From a checkpoint of a small mixture-of-experts model trained on Wikipedia: 17.6M parameters, 3467 steps.
Below are experts of layer 5 (counted from 0) of a mixture-of-experts language model. Rows are named router (the router's row for the expert), up (a neuron's input weights, with its number) and show model dimensions 0-255. Each number is 500 + 50 x the weight over its row's rms, rounded and kept within 0 to 999. Numbers have three digits each.
Before each expert's rows: "comes after" lists some tokens at least twice as common just before its tokens as in all text. This comes from a sample of Wikipedia text that the model never trained on. Tokens count by the router's weight.

# expert 14
comes after: " the", " a", " The", " (", " \"", "The"
router:463438472500511472521473495468562506541557552429512477410408580402523479481508403511494456562464559510525527586585529429430535530454493564557597385465452468472553600489523652454443447543547571563411484429520589379527515495525472506532524471480547495501532432451463593422629450462540506394452559471430529503552536504579504553422509511514541542556460529444421612426450518421468510454419621532449483556416555464505477508526473503457529528506521565560527508511510482527498496435523582513544495463513482382514543550463534515471450466558524525417561517493552571454520529512550455507521525498425486493525503548483459521551408464512440482525559429432497472541484401542569568418530496542536484539526563481544513509526501528478479547445490547423615509489482544476493446559468487
up1:549437470449454476472433483511486492436480539399517478369446572482481516481549435500540575557483568514538550579635472407461454510551559564505516493447425506499470531501464561492507478463520539486431515513595459542532522470560468538582451518556517483549545500459500625536523450571488435430522511511415446512507493449510537582443495489603551421498501500446426467438556557521523439428522556539479533584475478514488467529528542541474501525468457509439506583519582473546497458508535614519547506490477475514498469567429486478544467526593572582390568434534486444484543366465561481457406470525503453546495439540427598475486455448481449509503469604512494470443529476503573524435571529457532462542646538554530444514586405550439451445451461557467587569473500472507429556516444476
up2:400486470508500457409454460464576548524434460443537462511443534512493500505387501482484489544438514471598547572522513553451438550565428439537562531401520544411522450533556496458548472589467533526529544535520470475497441487461597579592551444535524430496500489473464533424516506476520614489418508498490461515556458432515445493518475553589556433526462501438482658445534552490420514447493422515455453499587595538592511473522543522563478467578401397508482535406424487512418444430577491557548479470581492495563487567484460522480431551488456515455587434632462495492566482549571454559500581465487438504522528471501479555462456538480630480500580499499437421497543524441486490416488485490442540552520413491533522548484440519516534523416566527526450499423513476509484530546509510
up3:516402467551383557460429451417458488588551508492561481477454545568441452474452469566555463504478559426597509494499426426434454411467541572485456446450462518470448507587574537429437473492395490542485614490520459523494512420534586439546448484493467573518498493529515509554587425535570534429431511495500546439574534488523487531489494530527536476510483536565430501476412459529541526515496540582469580456497545467582409540560574519428485473523492416479534499482508458573487532474515542410448507459542601500502615524521510497453466447628645536533513540471455434453502436550504485507475465460528484469425423480470441491544453552452526496604536462541492462505474516418502465588459553520505501473580544494563406575525525514527472446451581585492466492505577530379485533463528519
up4:433402497550559536447420415496479593531501519548545482442511533508471544534572414567499507469448516452508562424617428478549508572447492494477559509514467545533576436601478512497435486540390448532498531537512518434495520441490468531497465417435474424494557511522489535563508497520525403549400538456540468479519438447519435546512503516549504448555468565528537581440522494437496435553410474505563384534526615448478512469505522537492485551495434543504474600469533536456507515419528375518399541363498496400468507488506480520526562364450465538522607504507437473445411509532570506474430494507479464471436499556467528486551467556509480473530560475467518548428593467482536571544539518555436497456451399421530468515435436471463504510557541422474557476486542612442507479429454485
up5:465608523504543469517423457477448530475553527383486445464468537444501529459379398521448502538446454521540563494601448500488476479500547565520515521406420618524531537426518549498452490589479475514487467603579488470498405428459526475536516372448564449472530511468524518528553475409572436489503483467413465523545557586558524511542542513446523456519498521403496496428594502517557612495336480562501496530466569483543516502509440582433513572520486505446437514478514508541543458530586563479569475519507555487526444500431626545470434385612454425390434505463436509505472483452482494512412505471432479480580538452529422528440434485530498467461504446489550521505451480512491503531544483455498486566470512603467500521544485550413474482469495552533495478543555546438454463497435511
up6:516566512447553522451455462419448471543477367574521487440514480395558465556533522589495562503520561518500508456613475591513516509522623624554485583543501526477640483469555584492453460510558542499523543543559659399536479452490510429579505546427407530509602521502463537508492556495543453470452460495435522469570481505521511528432512526479510518554428491474520514462542527596511568526446510472439576542543543422554577471493492497487564507564373456535457513513521563546456500557563436517461506547514459501482462538469598592456470462534532593568489466468465426504445564522565485466449549547487477525491559490547477486528504533589499530507468483517518527514533431557495399425527525563464441424467510471519506437465573584499477461563523517443440396575489513407486461508546556
up7:525521557561459501497444421500536466485388520532591489461466512537528444548588420500438472500548511409516521494577492477364567497455375478507532366465479506557628514530555530494470446537484410574495477499500497450441495456593547520493470471449557437524543587506421563592538488420548470466456527563477472508542422504501479550436502572473470412444393482561465470510450507436482453513499602552447498482540487470583517557590483478511458499520434560540424530442459510454520444508447558529553419550532435532503429556484585546490458444567567528494430501520503500559506403481579500523419514413423501452438469554359408530519475510519469546460440516484482493524529467526481495532522543454446473497496466468565527492472519515416500520419368528536630524514513504505469567556502489
up8:461497420590574516519495460408446495534460494482540395531477488476479464548510425545505529494521403487494523520501592540453515604557459594507599527561491461572426541510498493479564457454401509489586491502514506425574571582572472534504516547476539466451493581537491446490522482474440405488449383481426498481556498582522403497402425516504478520529485515563530471470472467561475453562499472534521545413458458524630580557521521422473498424520541588456468491556479517506418502500562440522440485511541482501408455639548565586490448443553469435540475530446496454537551464459550440504530435466602438488597559522532453543451525457483464633572483573556516454456491475543523528528537522516585575459458596441428483565535439550494455459541492594494481455515494471450508485484519469
up9:532501484536458526452440531508510436610554499548478623456517468491467480552456483445465506518481523598581522495544378492539591540503418510554559463493449546590469542551564550492525463516496415454468547508585525512482442471539521494533478521513517447500603457495535510531561408516553540466528496425549502522411531580467444471480601512499509526497539521599433518566515535453550484528480553478497551483500506563565489450509479553495420452447519561462451486500488615562517442524542500511479427564495434477522502706494512477493511471460551551529315493534524522463581430533516505420442505480491384517449483560370464452562509530471547561532367522560522444537471428498495517509474569573433535482561469491533441478575484563388510462554480511524518497502488477564475420565509570
up10:500355520465525527434461502525515639536452389481396485458551517507492490553548415558515565502534561489533466446659487488433499541523462487569479455433484514536551485511552488459472572439489423515503513545439516563588416461435580506473505451544513513458543496467481470461503474433526550509497500509483419463513448541500363596519579509540527459511427492565480494489522558513490567564475471490390481551523498484582518494467503409507572554514508452522496508570555469495476494525508541573559445556435499410517609451493507556506457442502547493498444534506498535514434467474467509448533528484576425515548574374544563592525525418548465550534561474518496551589531537487530459597519468585578396434559487413471553476426418577475465457537519581475522486546452546376511483467452494
up11:428555508543563516502455464434563518516528567343510416507565461409533456511619429515476563560438486502443495397569524487469443496415424511513548540451464487401514484467570504435431494551462496528543545477418513520494502424457463498535571459469563464496499499503546506503558412554531528513495409482550455401563472458473583522430429405542450509488542441390443579413507541522545532535483521486502463485495527476480520608492474521477471533551466480479508605432595423521443440472502591457525445443600502478478478582561581517476504443569594477473596549491555508527479474465549547486445469511513434489570483503582514581569584526483534610525565514523591461457530487475576553459540537426529493513485466442475549544531511456419452498480448539565456462424485477471425519435550533
up12:479526480479473482457480444449459516436507551490474615398466536577484519403463484560598545636546504487575582542630450347480418480576424520480574501506484538450569491556530553540601413407477505520499447541561512498513550554547543560478569530529450482589548464418518500536572448555503505535375515456478516442481472496453510479483515477541485558509528608485478508522470494489464561481449448666466620473583482344542579524535447504452538504537479479485523533538573529525482508539544574501520468455432507515514432482477588492490496457470463529507568474509568488515549469437479512393538458490516456479443481517465430503557556460467543546458617500511462505435493543536535462604488513574523467531518482528545501504492442482460522567416502498536382474466563465518481475478465510
up13:515432454527496589529421512444405464560506519455508407415544464482477546501513439444494410497471413505619494392530449407549473507524509433524530518556474434523446550536436550498391450480598540467543531527482488481446554578519593473609515439479513525482513465480466538550575489511426512534454501502435492488477539501453367488462468521590577473604534490482511529487460555420498490559568547510428568503449452394526440577534512529516427491631527494477479577462500432525500477553559512522556532509459477512492444547543529534481449522574588559449546455566522526538457474562469452510586607429556432456558472515508464538446481498464502571459501461470482488500537531537496447579437548507580453517611624419600438504492504576461482499436465573539462527531532578456479536506554478
up14:427460515579585546521454455505583515434448505492480465542512465508449594492485479433547474518545592521478607521458502487556408493537458506414519584575467426525518463547570536512482432498420474499517559652415459451459402469531589495548543582505501522531475478494471456505505412445453476366544446538425519504502532473482482527477517524508620527443513508549551541445516453569419544502458493428582458583458550492481419552510462465483574465524640493491455511549457501511506441456638502480442451404529493449495542501526483438557449430492559427475455524516600574531491490537541506462606434511568554455465495555483494514527486428539391533496562549522559504516458541571472493538490532464540464527589484515501445591544433496574500537426518459472432561382530555472514500531471491
up15:484573457539532450522507445575507501401471452530518535472535524473486490571447543520543608441631504528503434487491494495524423502457556481516515618515502536520504485572521528461451441437507473518596586533490473540445448539556490492486452471573527534546524495556508465636535455439510429500500493495456554474480488498518405505479458445538456588555410430544564449423492427445452494526436501485571446535482439467539471501499557483571581481587637448616514487525536568508437513447497557409548463430452510491488496540536448506489536552444475476554355542521446448421481519524624563439596492459497390482401478573534416511440540536489489561531489551472487559543409415504556583419469543528499497511532495439497547488550475568508361474443551548554506500485481554492501485480486438
up16:583500526504444504506451469407449511525518484543490510448428499508515444475402560464488441504445513632509557471541431438424505495488400518476581409501501493391513420519558538440425570502477463437448524517571554421541423420537496565534511441544589547566511426519433582408600527454485566563482379456455537572515400533478379481441472460558570526491450457502497523530470520416479468454448454494496467505502541485471527503502447528533489520560449497579480536516500468457501486465478535505460487406502496506563473549499554427542501591501514618487454512533485498525591458520494391496594479484492443417532511517542414502531442603426486506544529460506482456560411539463604510552482533544463518484519597456608472550465573527521446554376473526528469453508421534436463534533517512
up17:448480535510534582536458492528546616589529521526511477429501566483514521435421470522491495464443597544485572485550483449492503454447478496517584635485489483475410602513605524554493573514558445525450524546505502455555407487396487505531555509477374521537552454489507524575516445444537523431515495491460493460508563441510601570423456484503495490557516508469520500534457529553471614599515608460478530500513535518463472453450515465499512490451509528522569506478542586487361438564607437425456435543553480525520542556502446530461444426530561510558489520555554525588579467510528495438573521501442401557558504458531502487550470548492471527452494536462457464589516447504598589544528555475496594488642466504515507510486493484491492452484386502565483567589518376434487476538480519
up18:469529432548508497506352465553548453576522488471493475436436512564457483464521520412512488495419439501451523410540457477577452422537499501410510544437450514513479490489477486477550528523450555530467616539535433460445435539484582545558511331413466485537507546604532532557527394570562458474419453481480474490516496452482382545417442469481501459507492506481518592430536503515524529502538549570452479469593471529422428503515443436516512482384500442436502436518475667445384468506581549513497449460625514542529529532507498494528412475531603546558531563523497458451476518508453423509494476479390513413570544462511444488599529503532512557476555482476453479480521435491502529421516440501566509495569489456549473393436516457522452532474451541503475488545561483498473461507484479
up19:478459441561564533489434510556580467458464504455533479458484486488467440519518522468558453532508463507556547499522444486555456495421572539538557453496484520571478514502487563548479503512499534456427547587605493491486552583449481525561402438402525488482516475594510527546502474545576581513452436517508464514481510473513418522555485589591442537487523603466511470393423518473561487550469439532475488447545444394500496529493555487492471504580555454570594569540496568560469479512667495549596605442456463610433503532518524504443427382557622530532520442496440508454501566520479513464527542463520426391569477506521470562586494480515482492456490520538553549490491443454560627588468576481494511539446577439459491436501514498488484590455507510508504565531511428448363470482497482
up20:431535528439542529495482423523516533524527480592455416387499546443529401511531557493556569557382481509460503486540533503539431543503480474549445586531519500596601517497544536395525512469503530537516524490586481501470432430527518487489458461532604527558505539546447486502538519505554462431509595422480474453490455553548504521477552479609563529574487492602487564420456449541525487486508615491570414598457506492465502469512628441488430486543542566566409439511454585478524500514576575533560433431484496492558508522555519512460466511507463510491444489460555499576458543509475419494609469501511480453449447561564508484535502451479406658413544438408491513593543460436496489428505529483487492489458573499498404470498479494447498410450558564498497585565528448563478461522499565
up21:445468469425526502368432438530432519462525457440433538511557451536496443523461388475483443456547539517446526601504517587485524477556492517384477540495491495549434554564459507394408489445394459482448626479455499454383462361575497562494463557466530533451457545566497522633591471548446439411511491469508619517401509526537482483482429472490495455537482460540455610503464488499465647504484502539475502511541483505535493467506508484479406554595450461463536441501490576492520466492434528535515495504504477446593442523486481532430512497531467446490458493533467495491605439519514473535538551409443532449601526459482499476463495453545492516578566480535563442450485465497476472543592486549404443506492471472533443458498478533518493514557535398604539475509434414453511485496487547
up22:453405572488547567565427534419562485564549396511489471469458530482521531603540483515474466470564419511513516563559406421499538474443472533521518491500532573555504469524507530458574531444498539563474566493455584535575427534538515443512456498539454506561643478477434525522541443501538562480431509502415508489566447498413542526481537479502513525425478503531520422430486459468387603540557480423512472495588469485516487517520486537525489492540559544515459522576426410481494511410538521525476454458516531572520530599534526452519552431499532445362518540451434596472593471515527538475510509623528420465544494518395448511420514595478492476450481496438537494536480481521487527504571482458491500562584561537521499491526478546408408465520504530494613474460521417459561459588453648
up23:464482465447537516490486570458571541473519572537540479487456565438488489542477442569501546532434470466560474438515450449551433580547458490511482495425516560475517429517545504392481466443472410541451554536527543509603472509480522512468482556482542548442572502505481511486480495434468524520500420455504496418547421471577530525576529450572594492464483493480598538364518456546564503458433570507464464484507556583592449563540593430478522527486497489548518536589548571552468532454588454467614463493633539447544560563522534499465477546514529526460586514520526464592463405458545496493486471512517436475530469461480433483561404574604382489488394545436512492579399509454592431599489440418448464557500529474555502566439450524440466531454452513523491478471517514403444484446512473
up24:507451396510443530410376494521461502505463452586485513532430537525498507566544463554481525460481510473473500426481459543552494583478504480544521492586567532553420516488501521511588486445461489471444459522562539450576477456414516445440530574448455561397522479498369525529567564441576415532436545421424584376524544470464487487470502504516491487518522575534576547478462412556434572563392384568470482586468529519493528489499566559450434550478533586509523457464451507604519497508500483509504518524498551543520498505439510515564444470507503523487514461528447456473547444495489488514451567505540475589520390458495478515462373511552528514491546551476447425478476571499586422563541514414518514481541601485432518538581504633465555490506536479484433513553495495356492431480555557
up25:442419529419551520518477401486471603498436576499399478505587506497414441518526521483543498502634466546497521520481445410503453449531499456479511625481457413462489511548576511473382486437538485570459548539531438432471497508434538506519565593502542580538491525471495506551490452486561522501544430547450494461554564524468502474402464502478555448461501433486533487510421489487474606535499545510573518555416503434578408504514572507525583456507506517552531463441540566579429505458544520464449476459566537423516566571486492490496514458489533507456473542511499523457580409535556423444652445500516436503542526452562550511541448412505428599537387459504416548544397502475556445487551536498500465630564491559509515522445477431542505556444530502539469448438522484483584480539468495
up26:484456413488549457404463522466532534496519530481505452432477528567424572462522521491478518614521464498497571542473527522465493608419535649502503386486541470551510585559433502492438412509415426490559527513441516451478552536504451496488488463465497484457570496579440532584588464519506545564485430463411645474496528469535526494521495480560535468525454585436467550475489448436507461509540510567516441563493403517467480522542477481444517501426624550602440458491473464527509493391492547466476509484512395520404521530537472495471425565598539488514486521458430488464560533558536541440399457477459513542536475520478432507585452554428439508502573570430525426426501534530485578517446465496429548536496526465606418552535475550590492518465466505564526472459436549409529505515562420
up27:471547536465517517571450493507439499547511504517601486422560551480497470480504521471528539511467489467509506499576440522474516491524406505526517578362621486574538557576479480495448529536428523433464569492521572465523451474465574571494440495569481556581379513543585474498559469531483557480439511505562516478534352513481463510466450534414533500468581595547514530451564494533491530499558501434543503426401502542631510471551512505600573521501524551479473483597596465480451501568454512588533453530588599509492533608580523520520566565510505518493450596541460507568450487548470479442585531387485502548561484428556475474509553530480480571505513468526413565459477532450476504609556491540530499467476574481587597499413460482485541451471537440488467490542488420483509450582502426
up28:428434494492530492437465511559597599543513491376494478463532464471421518480463380506491447476557444488524572614475511424580393578512556452510628472437520460508527569532476550493413441392534489483510522511563421462536490563463577546492481455455412501516504485486477518526532551471485531525538450498442534452465512550526510461499443563486546404530540536416484474462526418466505579506430524450515456574452476449465493485542523597532590493428564438531503389447543476514452476440546564519464378437524443452515533485554575468509447464519553535548528527498452597522510433514489493455577451372485459451593516528448585529459500567601463562582463525484528521443525448530564615605532501541552538514537454492531483571535511504423463500473593485525489473452449528501510475462534461
up29:544480511531532566516466550508434558433502470557487559450584496434541440473563432420449521509473513441541474507554457414458514520462481553578552357529487556529521503472612614537459514505485470463506519482543485517513529386445505393526504491551425512454568473516421514524550433456569401435418510420398545452554467461504468522498495558596456543505415471532507513506490459519482467466479468580570457508492467353517549512449519508490496469575452573570539478544504473488507473452529484490470603501422526501480502536608491514475487447550414434533437456524534518539573482468526524494603498534543544535499510552519493511506431459489499543524365572424507483517472518384509458563476549487466565448585547495528586488441472585449528600516610660464400539490502508488537511476536520
up30:432468591475527478546452413415564561528487517523518424459600519492488491457538438524493506488596449518490563467481484413428518505513570482519427533469522514430541398562527501460344423532493499467491551536597389473543566449460502526528441404473546504538521431508585448523455479525587441414464575557454496479532442636442479494442481546474510464401488370461453569501470471481505534521485544380585432599457509486492563480531529500582465551460561523443504577451556573535496492488501537539418456523467522447539540567513493530533542498511571531490560506460469458454497443522514504469411495456438433500571545454444472492533562504452537570552423437478390528557564510480543476489427513469529453524563552478516472501451564495501491497447592597508493461524589429528571491498466421
up31:530472466534512545451478539503429555411580415468427418539502375543442516481570518508475569379504501468491537467591469533475515496572475509510465423401572445550601464593531535495484460478497531545390514494511519533530492474460514495433566460480566536493535554480460431396550456500503589450511498462444472465562491585541453569459497486569442437565438554550486498481483497542448596490582471461448507531516599543544530544510537543460543629600486574526396542489580539505449471526512556604507555449490562505542586518574503573540502420503525456520502556527478479535466497535502567522479513501553540458489503468554438529565416501415507565539543413459482546534590486495532551483562554532451492531521544457399453489524454504447591567553489471476405611436511569405536464510535507
up32:498542529474599485567480488430482553502578512513486548501545510508447523492451502536587478566431512609464543539520478466487532565502500522539467616585573582505451532468539504506398514373523493499479480468522510522529393469467511485522499430452493590527505477558493492482481496538511517523449427464505516471532408522481424483579548619573485575552443571355494459480404474493483450542499537566451538475453547530538598501540475517544447516554475473610516492463520588484542517527471509487497574511527454545454457580619526426550535506486544511436508530460554495470457474615563548538432484484523391520442424463451479610458442539505407563557531485622553409519503532384529570554458563632456536468430482511456442502522463605485518448514477465420548460549516501496537511451509499
up33:498474562529439535491464417516403525507487458432410504402548498577397523485503428551524464574481538536427532463551566502554534570460513568505494440492434450493443472494557541491482331495485527415408509527505498493538509483480511432530526532409485441552520471442416498448471435507562473519515462482426566550400455355498513543489486556542557465468472460399507544529408430379532551489543507542454558542483449478505479653462559525438522450454473468516413471461569481535537504426558552554505460527608474494507544524502466504457546539562629584533551504499519517438476504528459497461452503438482556525498560581469495482463556529413463531523461490507498469463405564602510472508477516610614567500523480461564499514501585553449529538478511434417499478464471562452488442511508440
up34:446419480437503480539482552545628457465447525522518514423401558507412489508523462563539447441573479616461481547556492530491475535505535414498470492475496455499497476514543517613454484468504469490501565488594488463511478444467561441535489473514603535521578534589421474464563485452508542507505573477465471569428538517401449532441534548510563585488469525577547492486535478442454532502506533496522552533507505414438472462497435546558502463577440485580554560572467511448503387465492645568575423580405454398486494476498632455492473480457470585538509516471503478420472514588532427499500481407477486473550506497520556535522448531472465534507516434539389480469471433514617604556555558557514501480432504428598479515537428499506412482487524495437494545454475613449539518490544476
up35:546422475540603444459503499405488503601462553450431500507495592449501531532464497597450573537456505604534517527575517450420438544562535571494542494501469517437512503551483579510376450457523530526468558443555547470562616496461507481549460522490538511518475529499497469490506516534516546450535473504447520437507462528486520446453440403581583573426521426462467605500539503401527560461354559571544537539439517516571517482482456463505545548502488495558502552558461560513450540492527493518540464538471509482482468568445525513463438571461505575557461564520446463456494488437617431521542487552527469557535615449563509486474472492431443539462553535529461526481420375560485432465463495475546419555478498358528492534583475504574480422499435568557463445423570495439534433556453466
up36:503454406531520538527445460450564525494483537445536543405511492509536537470568525601440462584477479502519490448500458461515418534528351505474510533551509468506462516513493573418444481522500495529506491467561510478515450564504577439545509392551520507583492512489521402469503438510462620618446401470471465444385526527457330438524579492539490503583361537381489421440534457489494508489472507449490570514506509511515527434485478443585555468534565484548449391578502545503528519637560451558496556503509435478501493553490516459527483545491530496452419531498528524502540430491570406476519554531556502543492495437491581556432567390460499455500629509461458439546476480490467574537527517498500524505504634515541480446562488564507468529548517536422502572454529544463508552489524499
up37:503396397523516573530445372437596460489530513504619466577504559528556558524549546472532511440460505533562516556449375472453481542442578545506568466429471498488471546490496598471417489548492471533485393510480434505611518505487567536453542465553506514582449528501416537605485499495519489493489481496485584469633542476420507542443511499591419506525374434497438513484529497512538530519455454566492540526462529498622508448595482565531578586467462520456592543574473444526463482514610462520532473507498533399534537495544572581510499563478549471511432544617480509527457437448528522465497516460552487454506520448544511461447503476449434467502550440414441507464515509501516550549598468556551510519655490551503476594568519542509463506442522460556524489468489542491486465493512518
up38:522497480427429438588459474549506508490502515458533461538487590554511504493536492511462506455424501577463434443532509445540564574415519513447529652509464476559466500497495539498383525473415545575509560509512459496539628442529513517595409502523618448522514598566565531486549429537516518420446468474577436524626422515416436576402510525489473459556453596476474583467535471527576538535462516501551429542457510476608517563552446446529527519504531524488558518568535504557505529486569578505521497425580543457541445534531552510466465383507551490514400583441466468476480517405521532486531547555473424441554476495430476513462392528509577514472492512606490464554435472550550564519443540474530512543472544526487552498476513519484459383420522479476537520422548500473479547484570476
up39:462495511535545560461474499480450514506553420474543504472548517587479393558396478429460577428383423542384535572515492552401563527528518529515531537501530489562549504522525627565525442513532495582516455527500506505432460585444473515591544548466569437490518542579445523452491531441480502510574547456458559476577469465527440462488495554544543577589532510527530584525430469500447432551452514505482491534434559445510552532614520544435497487565584457484481564433461475519501441419544553496507435507575407520554562469538513511439550404562507430534540397518539529493514486513562462469529490423515444469543505478518431512514424496565446515468525563556374416411516437562498516522519545465419496559609450534582450589506437505540459524456526547483565493533540395484465485522466468
up40:501475499446416500564435451522424472608457457416520443597513511455536492520524570536524472482505524477437432523611481440592473526450505568499375441444570509542463548505547497466503490474491545542484513483508488508501451458525502526518514453486594615517506592448387503477630488517515539414461478468454544469470538496457613505543477558535537500504486536512414510471515511392570468501515509543476526588535511513573570488495497416589418498618428505454451549495499444616461519457565571465453490501500549541510498586494454474584523593504641437491488518507558408476528477525459516537469495441547493474486469484400525592459476486494563448498574512436432480495483507458585446474471511432537501509471690481451443504524487567580545437451585528539517508492555503558494456527568507
up41:494479442548537507510473500516508432448625460421389477536521480568417524515547550448505504547497409576487447515442433436585418424467431463474464574586424552454408496549502582526543511465402437578473539604531493459514436437487614490536515416506512554561491579504464484540492527521543518507506466417441531447554495543482455582427545446547539516507512546502503466512523487514527554467447453605513478525481482435429563541550463506435513417498435493510549509520453620552513489510589516571605499409497530520513497460501495495463520492485532532460536482594493535493575433483508445558441370486503441554484497494510545500567514460455458525472407539513422480603465500440475563520436584455439489498520466441514443505395517532534407443460441516403473510436558570513467540542546389
up42:520490562528554509446417506510419395472585450553455497504526502540489502509530455539627539410530462510518501552549430390534475573548486460454441478438531464477487566507517565458530420473343508486436478500446525426523558514454533517454488433408487562530509540543564485485457520507539464560547463473533515468502436536422514554466497557477500486559549464550478489498443489499541516471488453542473475459437561425604608511495490522410459532573463534428605603526458500397554497487481491473494372490457608476453627587473454479531395450514502571528434505509524446527561474522530525466450442439489471546550532511478471546566514550481534423535596473483480420531514501466483469603411537484483558409574570525547455480578463499470397454526522478489475539434434464440435452453539413
up43:523531583492550560456488468507512540417516455526452408518506491557487509506530511486543539574501527602436564500526602490507541499562378567458446530513456427556614551496559509484452417459453573489530469530445521544536524568575514475521569529528570433553523536592537441478567489539464499459588386506530483507476398552415511510492470402446519493429474559587536450510522501548495520458497496412540533583466432557521470558504481472505541519572516522427380574585496524524497433426487564483426407530567484481465469539498534479436535494542522446476509510472591560590514517527661543430555494457498553432505590479536484517574526481467410478533550470552496462472432563540481482490544582441492443440556479445492546595452517465569467465427434456521488593488580448483478412528520455
up44:501440512547619506462458572536551517446526522460492463533486434452453561467484520463552565474440526477552580466500531484390482435518468513495653578527546488511510567491501504585449507376518479495385549534453500496447532525517466494567486488421449485523581521554471501460496431478548461531557426391457555441528544507476481583578564516467524511436426520580456468450591445521491504578511565494423516442470573543587543577561516514563544522500424494438423476431550553524479406595569567464617470355591454493480527529443493469468447489517651400568460496454464539520509482537482492535506399481514364576557524466533472552537518481535482561472455528474490461549549468503551483509523434576465495545533532524465507434515485489405521545475443515481521552466470509557489483532461493
up45:567465517481435551456449472499437527501537545452488453531484510484487533486481526360503464484508468567491559476510432425552420543401438518518551427402525462433528463569453555519481444441407484526459570509586513497462567437556497447478491500498439522490485579589445446558524508440542463484553487455493501412571514518543537537603533457572509563521462483523503561474525446435562441507479550544481467461497555480595460507510560475449529412524551547470501506540552511486502528424565599531500546521592424427557449524464573613489457453518589456502560534482460561544512502531476509499616391574507447533578511458476595513514564370542363447445579484467501441534566502423523501462437564464413489473599515590437434551486545484538530549509430489548549450525463463452537479544497566
up46:539476510501568519552486503607497531497567495505577557523526446494514449505574549407466492493501506417482600497524476458484420473512376525502573477502488346448470532552494559469478519502465510492460472487444479475452443474545527512540454582444544422595511491514466490432385543482438499441550534489534504456528396465579521549529532565554569486478501478584515576510507516502427481571518372515539476504427530428508496470550447550463485437457450497603427537465471542592471450468434450503366505506478479528503504512569493526531500551546570428496517519534477535385531491545517540459610510477430539460562605475524493508513520561527450493507557577678449421454553525539416527473550474515541534459541446481578554583614515551550481477560449498488563423559463477523564435444483539
up47:387521539502497434554478537516548477497418514449556470433497431481470493479515490507539526447379516507463428465555506440509425522453483480521448495448445447570594499539477520454540425573540487488613489515574497517535446555481525519562460528548459542599485525521488453536523538528571546560433441434518513519534517498527418473496476510535523589423396566376414417435554479509486606465440420561492592497436457554516450559482489496525597532467478548499543470545559602566557516522486444475426526478547459381531480540454506533514548475522516553466456573538480518481457475542531512491511558604504410463493439581540576500556476491562498553551534520446493435460463500644577540521495521521409440560609525498479428516536557529585546502503544495582483463447430481422452581542397506
up48:528430515475439453520494529475484598466547412514468448459479565521540480456564459426443423541482484506416533418451473548568477419396563526428587514499567470601441491566528526566469506580507491389532537555582506490460431480443550534618454441492562524541612473501469462526396557498508543487524523368469527569538489503498440566516562648481502528506492571438466423494456526510525523505513505489564577522469499524537571549496516526546514481518503514483421456543531573454538511468430475504518396561475455492516561498496579528467544483535476513488419559514555545520549523450464530503432454425471460539419386576524529510513541586529439523446515542520431510526441497557524479476558573435585449515477515493636546472519434621525482493481487492370536493503512445444424500583484457
up49:504486449494620493446458450535452539539504519529405494450537492519475518497517554483607444480550421555474515520548545351498539513427527547562515478426600539535610467535571518490500577538500407515527488525557569442482447512544477472591578358466479584533456496452467499568499424520544484557447492504409488492525506517456524510487458490553517588421500468480426495454502473493518496449471493433522507606493417500479507486552592444457512572582462539516506427494493497523476440575499458573550553533506553579458445537457530549484552541478528491572386498504447457493478485503521562504493434507421502564503386468493502557522481538457449539530530578572492413530413438504514489456424594563575532543556473418520441501511488524450465488421545436435475590546661581445523476552473424
up50:483439405488517456533547435462454474611563496539501552475530483444504574435534444575475554565567570568521573606540437450523416537506494453557558526586463497523467568502562512413524493510574462566513490465569588470475527541514526522516532425499535543507554488438527450364554505491538529447507515543431508416419420463511517468433457512457542563627454560476412542522491429364465481550513476550489628457453534513500486633493467500471554480616433572487518547509506557498474464472468547523505465518465504500409521577538414510495459479473450525547482505572504522509573427441494524490482460492495422523529556476605611527431490405504505523524487497519466439519472548438520475547546506523470466394510602529551518586600503579597470493475424491543533536484547559475528550507517507
up51:528489518472550521463407520506526480425525469517413518607524420388543501509473463473484493599507581562563511576554489601410542554569457531446519516489544497522489586466501545520402464516546456466555432563395474502401406533581566508496498427498512584570502535504458504476543435525500480427495529483495537453500499498477534540517548488448485570485592467501477563470526531513451567624484511466428523459475540504530498514499540494569520443516480530445546458604401497441549408416504522488534533521500421507465498500513506488456541473563489439506580404479628586475444431451480514467496443496521512504370513460533434512495476426511473492552502555480513508610505531475423503532583583549498489509587566475349510526500475532461592534405524436511460383419439419506529499495430468
up52:505438495486536546527479520495470524546443537466508498509634382497570408449491478592432462525379471511510535566508495457453478474454521428501458363478479547511587453455531576494492501584454482431513454510520522510588583501462486524538453445422541526436555507515459513535440465521578581436570525423410606499495538467464424559452595533459618540492506519384454542519481411513509504473452517426429478455512514519536451470462449518463510478515545555513538470554495544497490487408540450497557404542487504490459547459522532457546436481530572532478504437660506527487596384535458515423526511478409490479482571460482564555463468523481516544543520569447489529572551556529598506490541549595463526531582572540405483560532499527401405507466482456454556481500463557491470520472437499
up53:439486509462446630487495459496460494534517496466549538442542549549476442513462428482498487593541520489527549508504448513546513464508454481402502482405500479565515482547450512481470461544460463474505484477481487422491404463419503443544480465473595445527567449548437467446577498428434477573514569495510543467445482450532367597473548586527556433438427486467487526471499458488500481579508499476499514520566497569427450464510555601514512457483474462610554482649518565414533445477519545562507535459468448512592532501618486480458512500519467511459591445632551524485526473632447503413567405367481506466479466524489569483470532526507468464514597561500466444482575525491502620489537584486549515532552515415578492538530496508408462578448475551492621500465539498505453465447447520
up54:509463449418478534397500466453609584461474435411538552503520541559481533498434491459464488516464530469565563453540411464445574555441532556507547492497530497568541461539494553502486411496527422485503429520494518455554438514479509535508482500368499542566470552520562419510552476539513473525447484481440484577575511523509478498526469514491492570485472568563495480497505481499458606557464438481441636574479548470570553538479521573572554612438566656494543429482568489468495572530555453504492489555570470485456483550423536622505467428498555528419459516542386509507454453488567509503547503575543479479500519439552539448540418537423480477489540594431481483521499538575485525511449502394437497513550517461431438474504476503508455615528496516420518394503579601417560482554572494
up55:549520429512529531526440484482503473474522468498401432488519421468519517469575465536431426572554491542556535482611461385514486547424512451464598338487476518507495573504557572508513457502491506487514503486476523473585479435543504475489485363442483553536567474494510567366550463522468487435451573455476481541425510471479406517514530465454538506550477501436450470410534602525456515625457512488429490467488509498596449527463379482492495495505451486457459458543483484552464449516596512391587506429505478557491605586522470564497479503526586465387449434513521460540596521515509515471488520550472464481469453480434392543495537472529499509506531604418546459549440542450509557507515532462506487451535541521501563438491427537379538445548524526416507509513553528541433453500614567